Experts of a small language model: 10 layers.
Below are experts of layer 7 (counted from 0) of a mixture-of-experts language model. Rows are named router (the router's row for the expert), up (a neuron's input weights, with its number), down (a neuron's output weights, with its number) and show model dimensions 480-639. Each number is 128 + 32 x the weight over its row's rms, rounded and kept within 0 to 255. Numbers have three digits each.
Before each expert's rows: "mostly gets" lists some tokens that are sent to it at least half of the time; "comes before" lists some tokens at least twice as common just after its tokens as in all text. This comes from a sample of Wikipedia text that the model never trained on. Tokens count by the router's weight.

# expert 26
mostly gets: " \"", " U", " W", " '", " d", "'"
comes before: "s", " to", "ed", "ing", " that", "t"
router:070181080108182185112112133159191160134102108092106203162121149135098074110092103073153121066121136183088114080113144123088108108104144087135088194123120172104146091157148101095079121115111067136125159189128194130108184131141095137165126111117104145082104107137093141115132108107153067081139106205111069055159077076146195113191112182137092124137137116081192147127116131157150109100164111114098111131188098161137134171124153120162097136133113146156152193136112185102092097161135098
up0:129198105171147124157164119120106168083084114122090123119175118209110167127125162231152154154155089120090093130128160160116113107157129155062085169077116182128080096094114096103134102137119119153116140138119157115137129087121066111121067145161110091124160193170133071103166105074163133094131100126108135117130163163100160101159138088132146175137169148186117124236131104163182125114113117135135174152117075084056099106122121081150129063102132080096128094123150144082129096170153095
down0:157137140054102136050112123136123126168156167137089139142097141127142109183162093114067125090150184086146111172116151143142122129132079141106150049136094095149142109113096110175107106143108137111142131049108131107138150090156140059139132164066168153198177072068167156139122140147191121172116145103134099146134093113092100189098162093101079106052104179140140120084104131103061136153118137055099186089137145108168167119110121137101096102103158102149080080102100067197139103088126069

# expert 4
mostly gets: ").", "\".", ".", ".\"", " 3.", " 2009."
comes before: "\n", " The", " ", " He", " In", " It"
router:129120110145108095081105218161121109097180135106119122074077151064127130124193127116125141094200203104137097092061121094119083131074090129143104065131117085163119101141157152142080127107127106182084151130138115101109117125136099114067167146103196140130111058126121127143132097073111123178064133172106139171164104109115161125131137165154146148098122178133110133074152130139159153158118093049155156095132084117123112189119089139156175188094099105157112114135082147121134148139150115
up0:156128128130104168114114145123117095076103113131130124173037103138100136142118097132081158125159159133106062179183134149110156184140134159148177137134140119174138156157206134127118107140164139172148189114106131079091195151070150180115163157113103134126161131157165098146101139101183125124121153126104118134152105126132121114156125086086176163094078155137164126126126148113079126125140112079167090087127154087104190122137112153146151138082136188110129138130138144153153155107089126
down0:135162148125158079114096123125144183048155160119104152127163155103100104112174162128154147140183160074128099151174130138092128135144102102161114157094096143162094190035147109127184167159119149070124151129171141164130168119113138052170153088102171089179161121122149121143156201117152075116136099129155120116085137121149159163088140071128223121076131139127086095133094122119138128075105156092145140146167141144131062153121117139094016134107085049092125130131128077169135123124147152

# expert 9
mostly gets: " Award", " Championship", " season", " population", " Cup", " Act"
comes before: " of", ".", ",", " in", " and", " for"
router:132138143066140083117107141163099144105085115157124067129125152106154113142100192122086120108116103163052143159079139099154166152138146080099155115110103115155123051119139116123121146166113127162091115100096114123115153156169118129032138047117126140160140120173097125094116095131182179131162129145141114087106122089137089140142190117157141132118109148110161090123139168119139135078103086151116166192183149109112100130155136071154160102085107165133138127121101070118071163115117116
up0:097092119181097096046091184106163188127073063196123168132124100159129061059151117121116136131117140103138174180062127099133191213192145095164132131110083169137128135086134112154149105170154110129224112137154092108150151123136101109188123138186163108114109102115096061090161132168139128073142089151097160138083105117141112074127109142125135121077158090202126100073144117147144148138159096067159170179118163098133105147098124098118144149140128175165154098171133162140105160107097102
down0:154161069144167097123153012116156108083093185094077145134113117161088156126087126174145140113129071113137057055173071126171129119087160172122118141110142123119095115116123160103146121106108191127112118129160141145110178122134112106133122165132110210136125089160099153115074120169082150132120129040089092144146134115155163185167105134122094163103084076138153179173171166105126123081160178150078115141169148137111108120138192174109056102102136122080056089086140147092096194137074135

# expert 16
mostly gets: "==", "===", " ==", " ===", " such", " some"
comes before: "\n", " |", "th", "See", " September", " August"
router:067075093166134144108106099118185035175098162087093140095155106103133087190082193147116150133151112164108117203133098090069127180153079109106125048078147075078094074129114126171136144119213117151109108152114144141129149133131143127107113126087066133124140138187088101079148102151121094105130092140155186068100163123179182156164116163098143122180101091141194123141079157161126082068110130113167110170136114125160145103109125133142129173136074117090113058192089112166144117117181083
up0:157119136109115068136111121131133141176116136095119102108134138116174092171108195077117150129142127166151098141083190108096154131145115140085136141159111163129113123177132164096074117148165139071114119122129137117150097087129132070145139158102089102088128077124108140146059097126129162156117100146121194118139207098094099138125089129091078132101122132162170110140082135138128209110131155132136122150156142033121137078120115128159172091162092068079161112137103101150142117145065130
down0:106087170111154116167104145170125124145135101115124140138145090166097105113144129125178081127164103087140130134141160105156126111072124123176081102106089089150116155153157111147077119094140163138118125146115105102160116148120099156123174139110134137074142143164131116145125121109166099155093158174119049140091094131082115119132193127089168066109147103088148149216087138141159110133131108149068111176171164136121130121228102144110122074142117049157135154119156081133096119105170134

# expert 29
mostly gets: " York", " London", "ford", " Williams", " Angeles", " Paris"
comes before: ",", " (", "'", ";", " County", " &"
router:136136130183122093130142096089156089130167136131134134177142137117179187103122075121119128141086139133133152113163129108107148099195134159052114189133149119160124149164139105154112104141102144090104138101113086120148124143176172093152087135103155130095153119069119124162113164188143101171164203185119131105085121153106102109160105113144119073170169118153149147075125138067142116153110035133066138089128105067143177107162078146187160109141092204067134104059107106153137173126110107
up0:099162123113080138121113078125120113194132111089143118108162105109154140155167114072138146087099160140149110140153153183135136124135141166191099139094120167138162125121147132110154094116130180111172128197101163106110124155165095079145171165147115112133196116181186113128162122082117172111121186092133138120106108136174100056134158131126182100142173184097126076074144079123127088132148093119093093146049148195089138150111152129125142153144163146158136145161074126093131113111112159
down0:135088082157089149092118118132167117145076111153180150054120150093067163183069163107172114140129170120116162134110136121109118142109164120194182146113100143131190172084080087143131103119145111148151080093065085152070114156144093117139094162164123110202080184088187136149084107113151166118163150089109085117127092064171160181081102123089138142124193110177092096130139160152141099109139098158173069144155106165086164182149157146104162163097198168110059091121142097122099160196132133

# expert 30
mostly gets: " due", " for", " For", " After", " without", "After"
comes before: ":", " the", " a", " his", " to", "N"
router:102134108104119123074087123137171139163086160139082184118174081083123104094109150107120099227183159156105185118134122122160126094150129139120102167101086087130147165168107172119105188163182098131103125112122164179063144111130100093158140071137127164159162151144118124119105093157116133145098125167133152109177179155129179126087151149175152119148126107099108142112125148128118163145109159057093106174139149139185083166129130120118106191094093108119125148160147172163204081133118156
up0:185113143074106141139143150140126173135203170114146116111119132183138072193117108127088169102087089091139139147164123105143121120120151136134190139112067116162173126110096132097124154122109113158104093146119103144108081134124147154139118134139163094181112140114144127130122146169097089139151162167069110132147134101106134104183190159135074166116167158137098089160129119137172116091121115118102149105157121143143099082144071112092122113091152128133137148126069100156123107138174152
down0:138088136144134149133161178152130101192084147198144157089154103167129115102045118124174124108106180118169127088132156081176132165131122114109073079173190151072143128139136125138123085156156121134103121125128128122134072148141139102123116122078151125145057116140155113117132178099177137177100065063146134144161173167148158127132133062126122180180101107106141148117175091122084133126122131139182119082092127138177134120156155163065129185153114148135113096051178160155117129119137171

# expert 7
mostly gets: " —", "---|---|---|---|", "|---|---|", " +", "\"", " –"
comes before: " the", "---|---|---|---|", " York", " The", " a", " \""
router:130178108057119152143108167114131099158131205130162150091149130179125138081163120083133141201153155141107185055154144172127129142127095161121163118163059073102113124111116114226155114096122138204124096129136123125052136149163141081103154124164152131164088156119083140116157088096071076166139159138074135142124104165112177131156142150130082119096137151119096118107128157099127143194140133094111156082139142112132159144103156113128099159142143142142144113131136097104156120116168104
up0:043164164102165081116117115137174131137139118190170077187165114135135142114103082146125150128124103112114145135071110158194100135086181126116133115140118102202171094154060184074108175132189165161124171090142124146113112223110135128071125143123071089156156138086167110114172137147136125104174151076119140081098136150136112171128104150127180168142090117126185108153083123158137121147214137054123121108107124098120109115080102148123091133214092112150159135119139080128122126127162128
down0:153093118143167187112104072097183068124154148105116138118176079073134169114138150164144109167113123149156075114183138122142166092117087152113096152177118157158046081124144110149158069142120108100135072130149180120148111088158095157160108130100115129157147114101084145139164141124103144121131108152130144140143125133164128097164183100140097139157117136100154092128142129102142096107108124133065184125123117165133148147142093100111117132131174123101083191144125185048135181127114162

# expert 17
mostly gets: " a", " 2015", " second", " 2019", " 1993", " 2024"
comes before: " |", ")", "–19", " season", ";", "),"
router:125119055121095111154096077128122166139180155078145090152118135179111164110109062139157124146089101090099146132163134103108133131119140136060111089135131115141097131126093125137112133153092130147140091159130147074110126128176101099115137104162098182151135184108084096121101095150194092116106096102150126123104161181084118144104079107141069134115150065107095122077125159088066156071093157152082118178092143159136113095092093097100145159159092159088113082099186126134163199135127097
up0:109105162188080154143139096146158085180182099088142128083196129123142143120115080173140121084121099136100113119099192135095130133110131159131129115129134156113125071162080111096095119135095143103157106152111173143143129104111117159169126127086150098161136102110125090155133102150157167118047103167123145119140149129122154166105118146155133105142114107129135100125167078096154157128092125097044055086051162169199052050132155104112082126096082100095118127137143127155089149139172075
down0:125151116159132090102095121135150147120114172092092132095110122175157080140153174135088159057101133119146124097163109120142239145137067088159157173131160169103076151153162189096169097137119104126183092105128174169141095151102075154183189092090105091150151097096115180153137092102082136138163160184116141167112146121169146107120098076120115123152128095118140130102116148098126084131142139128140187103101098142098111197131098097121139164178126169102131090109129064111131128120124130

# expert 20
mostly gets: " three", " He", " 3", " two", " 5", " As"
comes before: " |", "th", " years", " a", " well", " m"
router:110084100152163120090123123171149075104159193108067150076117091105094133155120151149124134173188147126148176155181085128093113149145123108110086158119182074086129151125154133113102136089106116113102155176160076117112136125142181135123105147153175124141168039146128157117206102149115102091103147097140171110126136141128157149160087130109101176118137130101153132108103101147122147109114119143140119135108104069103150155096102121114183103132103188111144122153118149141183104087124118
up0:126138096124132175124016173161138128125119194122152139121142086162153161115098132106131115116123168110135121108090081128083145145153182132156102123081160126154146145131136076112118153129156125143093152112138143119107125093060145143138132143190120152139149112128083083100140144106139132152116080129162181147135126108113168212116117130159092155146147117151162130106164118128090136151161156157151095022146121083101137131149108181120142084118146139160166083146137149123091080121106125
down0:142098115101069167115181110153098200148155116119117068110129109129088144120137091136097171141139117123161071090149146115209192106088151151081143119177134117112073139161137165137077165153136141099086147098111059189156161145138175140126151136160171120110153149131130048160133097105179152090095184139114059147176146130132133060100089158118113166104131149053147088145069100116179176071089115123107163122136108140094110097114169126164141139140127149145105091114095105118129130140155110

# expert 10
mostly gets: " based", " %", " Nominated", " known", " Conservative", " Result"
comes before: " by", " to", " in", " |", " as", " on"
router:124144113115183123102113111158186113167139147145116142160148190124182121066104105110180114179092134115141129111146140135106101122130139108110150130154107112128176087169082146111108096103116097068156127153146181065131101133179114114109120108085176166139145150169065103100060083149158132107218127117160129112119149127088155167123112187082121080108159091067093128131093171136162141111146150131080171140149110080187114144104133126085147151075105132137076104148082106131073131181127101
up0:119160175158069114090140082131134075068156136130099137150156128135095079148135120119162104123146119107121066205136180146109075093171204161105145126055114121155158142116120179153112076089116104132086115162118162086116162128163098127078156108194120130160134190139112118111134105150113120133155126102114157144111101090112158231150123147118150050170150117127160110105065188161141132117111101110137165105117135044121177098103128130104086148058047141067152086080115151134120117145096115
down0:145120141108076087146091142149140134054131079123197102114081098134094092104183137116158144131176122156113074123135149134088157156119112120161136160136140119126126158188122104109117120140039116171101083080158111094098164153101152156164093175115132114131146146132107153136155148135163134137139167126159146113112129113161064117155124114165099165106124157118108153085167055199151167088124139139157095115081194156102129152071165190093087094127178158110168141133126118185124154135155105

# expert 12
mostly gets: " In", "In", " On", "On", " at", " under"
comes before: " the", " a", " his", " 0", " this", " New"
router:147112093079159128107137134082106135114068141088169149126161115113138105092147082083084098182132170145178165093129143173108149125099072171121037086161188086165102128159159115053126117128130149106111144110132173149109091137115123091136119155145118132100135194163146131127119103112104096167123079114095209156162114115082162118169080166147088163225093102152142214137164169160131158152081128072132110142145187080167123126116163149138075132152153113121147198182134123116118159087074098
up0:128124131083122141071116174046147130089083088095185168071144111135160135113137099150115151081159072129097108161198051198130154083132101145119167175154087110142139131118130158128107128158136149164095160143139164101124141092155135088129096178100111142088158124162057115164120105119138127151151149140087098103090128113041100103148101125158114128164111167146107154136104168144109176147195135088105072101152073137156105133084137132155125134109110141159120190101110157117159085161124123
down0:131115122103080129069106121134115101066179166110161075146139133126093148132094086092126165116124177126135146113155139139136139183117195112127144149131149132082104165149146106142126085103104122114176124133156097138116131120140105136118176062116129092146051092154209106162118167149124075149185083127157168135113083120156084151154107188127109121138109118128104158106090113088135116070121106105145151159139107152095115126112099137101040184150091168139166103164155140133152127119118208

# expert 2
mostly gets: " has", " and", " have", " &", " or", " but"
comes before: " the", " a", " been", " his", " an", " that"
router:080088125110138160116122142110119117136109138099070117113098063085078139153088083085154105182142131153177157086107123144120044111086136144139100139156119143056135154167188149127151133095164143126135106132168125158126135133144097101128090119089117141101140154139148146114069101146156067126102105113141120125125108121024152154175152176117114153107108091088172128129126157125126157147118142082102105154123097174127120170169088146160093119096091130156099174144092177153142118114103079
up0:119142138193141157123103166142135146097157101099126121177149143148135168088221111107133186109151132080135114055134129149119092093131120103098145126096136098133098132132109161149139174135116145094123154155160189119062126043114135201114114113095153093143108126072120166149143078157139145163144126099142099116110074110135151095108179077165126145110130115157194092110045117102189140114141109090147045081102167152130099141146140134155164162084127101176074159152177145123089081161115143
down0:087137173122073098106100148082100134163114186154119080133066104134091126112104203145124172108113094117096134118135130142147079155161133107136123185126153098130200144110143092077151153116124130181120114097151088111170082142190097055142145119157109095101169152208108124070045154153171072114154076165125111196130196151130126105093080147096082156146124114127091133139156128143085155166142160142171123152172076119097135159114081105107171090166146113133119142152149101171129147101129116

# expert 5
mostly gets: " father", " son", " FRA", " wife", "oc", " others"
comes before: " of", ",", ".", "s", " ", " 1"
router:151151142119081096111144205164146095140079139103114180087098123120094111085127123167154097166107089075169145126112146101118102078090098056103157134133125125134077087142147111170109094105169167165121123137066149138121169091173128129117165121107087135184098110212139076118123148133159095187150184136173142111081212126079095084096107111138140147110150133097118129140120093110103162084121095131091103144181157139121181097113172153098165083131129118099072132121102104157156178054107096
up0:130140095108097150134160132109157090088116163115169147088083087136128151121048123138102140191151100132127082154134115116118109113091143097132153143161157146110136129079137093114157147117156182069156164102100180089172154152120105159154134142126150093161100162108172146180152093067105106140139163096136060069090112176106114122126133106143092083134123184112184149146140111117109093168120145114187046118132097188104131117160089169104121136170080117129155150100175122116146132198194137
down0:134156103120103141245110094142133113144152129155129189137132093178153125136084141147083098115126109140088116185105106165185134165138111165146122132114186121075199155153233163116103142160150076159152129165124142159080132126168168120155168126128050113123100114113096170104142157175149080104171045110075128150108142129178193180144131093134104092123170107114156129141106139139167090163084113132103104114137142109125110124118161122170089125123149122108085148090122209114097151113098171

# expert 6
mostly gets: " Candidate", "See", " DF", " politician", " MF", " Coordinates"
comes before: "-", ":", " of", " Born", " by", " Coordinates"
router:095127160122049129111092102179134130113143109167140133156181069117152143196109168115091115121105076138139167093108121143096150143122126125148155084075126087148170168118147176174107147110121132089131152160113098119136085134179149144122086113096180077131108142160206068107063126164121235162123132179126074082146144164163073082148166138106159131116149170072101148075147164142131136063128155103103148144109144145126094162151123044097152146132092154100101130107162125099122129111116106
up0:144161211103102057133150144087134099121181095146130095164089129067169111213074158102014177123151083095175187163072146159168094157091121109109160118169152170134139083130144103130128115151099110185115023150106125156142142139126163109099112123112165117142123095107203135138095191094128079149138146141130085138100115112135089169138094179129088104078090128097165180084143182121180123153117127107169108136090171141180102110098124153093172104152119139126197142152085111121130185099134149
down0:113120137107125137096186082097122161143122157060143141067174071131130099167142124113125091156102130052160138139084166146107148138131111206162063086106051118118145163115132112220105148146139191112152126164162104146167110158128078123128099136148099124120103090170074082118175160131124164128116056101085174210124113158156158127114161148109147124148118087177173182139130098247072122135180157115174158174176077140101124127122100101148074124118097148178126098101116160117164142134077113

# expert 1
mostly gets: " A", " S", " ", ")", " E", " Co"
comes before: " |", ".", " -", "N", ";", "W"
router:133110084127152123136120171114126203122148114085174149113145106100213070145134164104188132068156098162158132148129157124089090130182148152175101126129154123115104063149115185082110100111069136091091146147132192075142180111105133138136118095081157201146168103097184146175115161116087158118093098183150117118107149155113084079107090088141098146145117116062099153104111089169131118081123109128150074122103173130102139137139134140104101149085064190091125113116146102099166147141162169
up0:132134113191134131171157113065150156100093103153113140175209149113127124139150088112149150143102090111136122052108161170111163094136150149095078080172155079157056207083123120117142143113137090139095110148124114193084106087138082131175184156105149127149110116090137109107101141160129165107171169113165117124083188150130115163109139105091169108107095093127141138136125123196087100129167123110117128111117158176095166123066166067098103172132114081155094104130081107123114099091160147
down0:125143098113126141115124097167138104147141132085169085138108137157106100109101161150111137154132148171133145150180101145121104051136139151113165153085162145105152173130155189144153144079118194139126133145124101122122158064068115146136127177072130107098083117069219109065057125122111117075125118141117152184221152127202142115129098173161135123084153187144158169155138146136153134123082180177138124172135165059140204159139189187141165119140100161135175131112221085102083089092104094

# expert 14
mostly gets: " England", " States", " China", " America", " India", " Army"
comes before: ",", " |", ".", "'", ")", " and"
router:152114113135148073092121168146173104154154164186121180156136129128120095129137182153117180138087141127051179112125155086136112092155142114129140095079144157174119173138133131137140143110087127069153124167081091103162186062199095112089122082096109108119123117096081158102086122153197142126125117151134094119086132121125096111131181099095137125108170133104144177091084115104093130105153073127162116129126116151152141120179143078169150150126097156067131121076142082156109094118053180
up0:139144158106132158100112128103099172174089155147111098139186144104078151148191159112166143133169099124152119127131106129138084089144143118098104124107114140128116142112142155110163102062110061132138172175194090143123170092117136099156147135168179115128166104094121133117138121105099105059083146095137134182090091094173141104161112100123145101104163110147107137159150121090113105119177157196142105103157195105124123140116100101182146113147145092138133063097105071119155139125139119
down0:147119152180088143092122158169124109136116108111090101126073149161142191115091041126085150147127157183095097131125100074163169120129159104128133198127116112118167154137103062156105116120191173128118149089128137174097126093137125146150119119164130087054152055112096165141131145135144079137154165097124134110157158154165102079135111104148132105084197126147104150080072127142156165094164116103168157171132152153103092142122139059153159147102148165194137123148217100141085104119178124

# expert 3
mostly gets: "\n", " well", " However", " often", " however", " now"
comes before: "|", "-", "\n", "==", "The", "==="
router:132088088121113146064058167112132151098134110118126146114140087132073142145133063157149142065152166157168091125165223113143157158078141116134150130114125105152142143181174106091120126183112110136121101177136137126171117079141082136116133137064146171085188065139095114114196129175071144126062136104097112122125046152070165113142103119100134153138154102108111124185088121170140115108077075166111130092154169128144116123139121085164130095094136093104066136134142161123062178145122133
up0:123124143066160126083135155119154134127182140167139050139106167109139206129152192118128108188173161116124159152157137127126136054134058134124112157093117148128139145130152093093181096102088122135104167144166122145130156118125055105101162076149106139132168135163145104224101082118138105158160130104171164122114122105171158173048163113027133089182089192154117120118081127099135099142114101097143089153146136155113115116151151137189142101141157125087151129126137115089079133133099150
down0:128153149128131142132158130155146134124123170135135108108101140152121167176125120091135076166108139143103113207110218121116080161091080094086156159150038051099154124159124089108108132166146184127116115145073094113137175064136102114087109145121115115097152097115140186115098133173118106149120067185046140152157103125093074151122049108109082166119107136132142118107144146109104124148097158114069139087198114078139180100108171156148135115121129152122053135089139171166097144101127105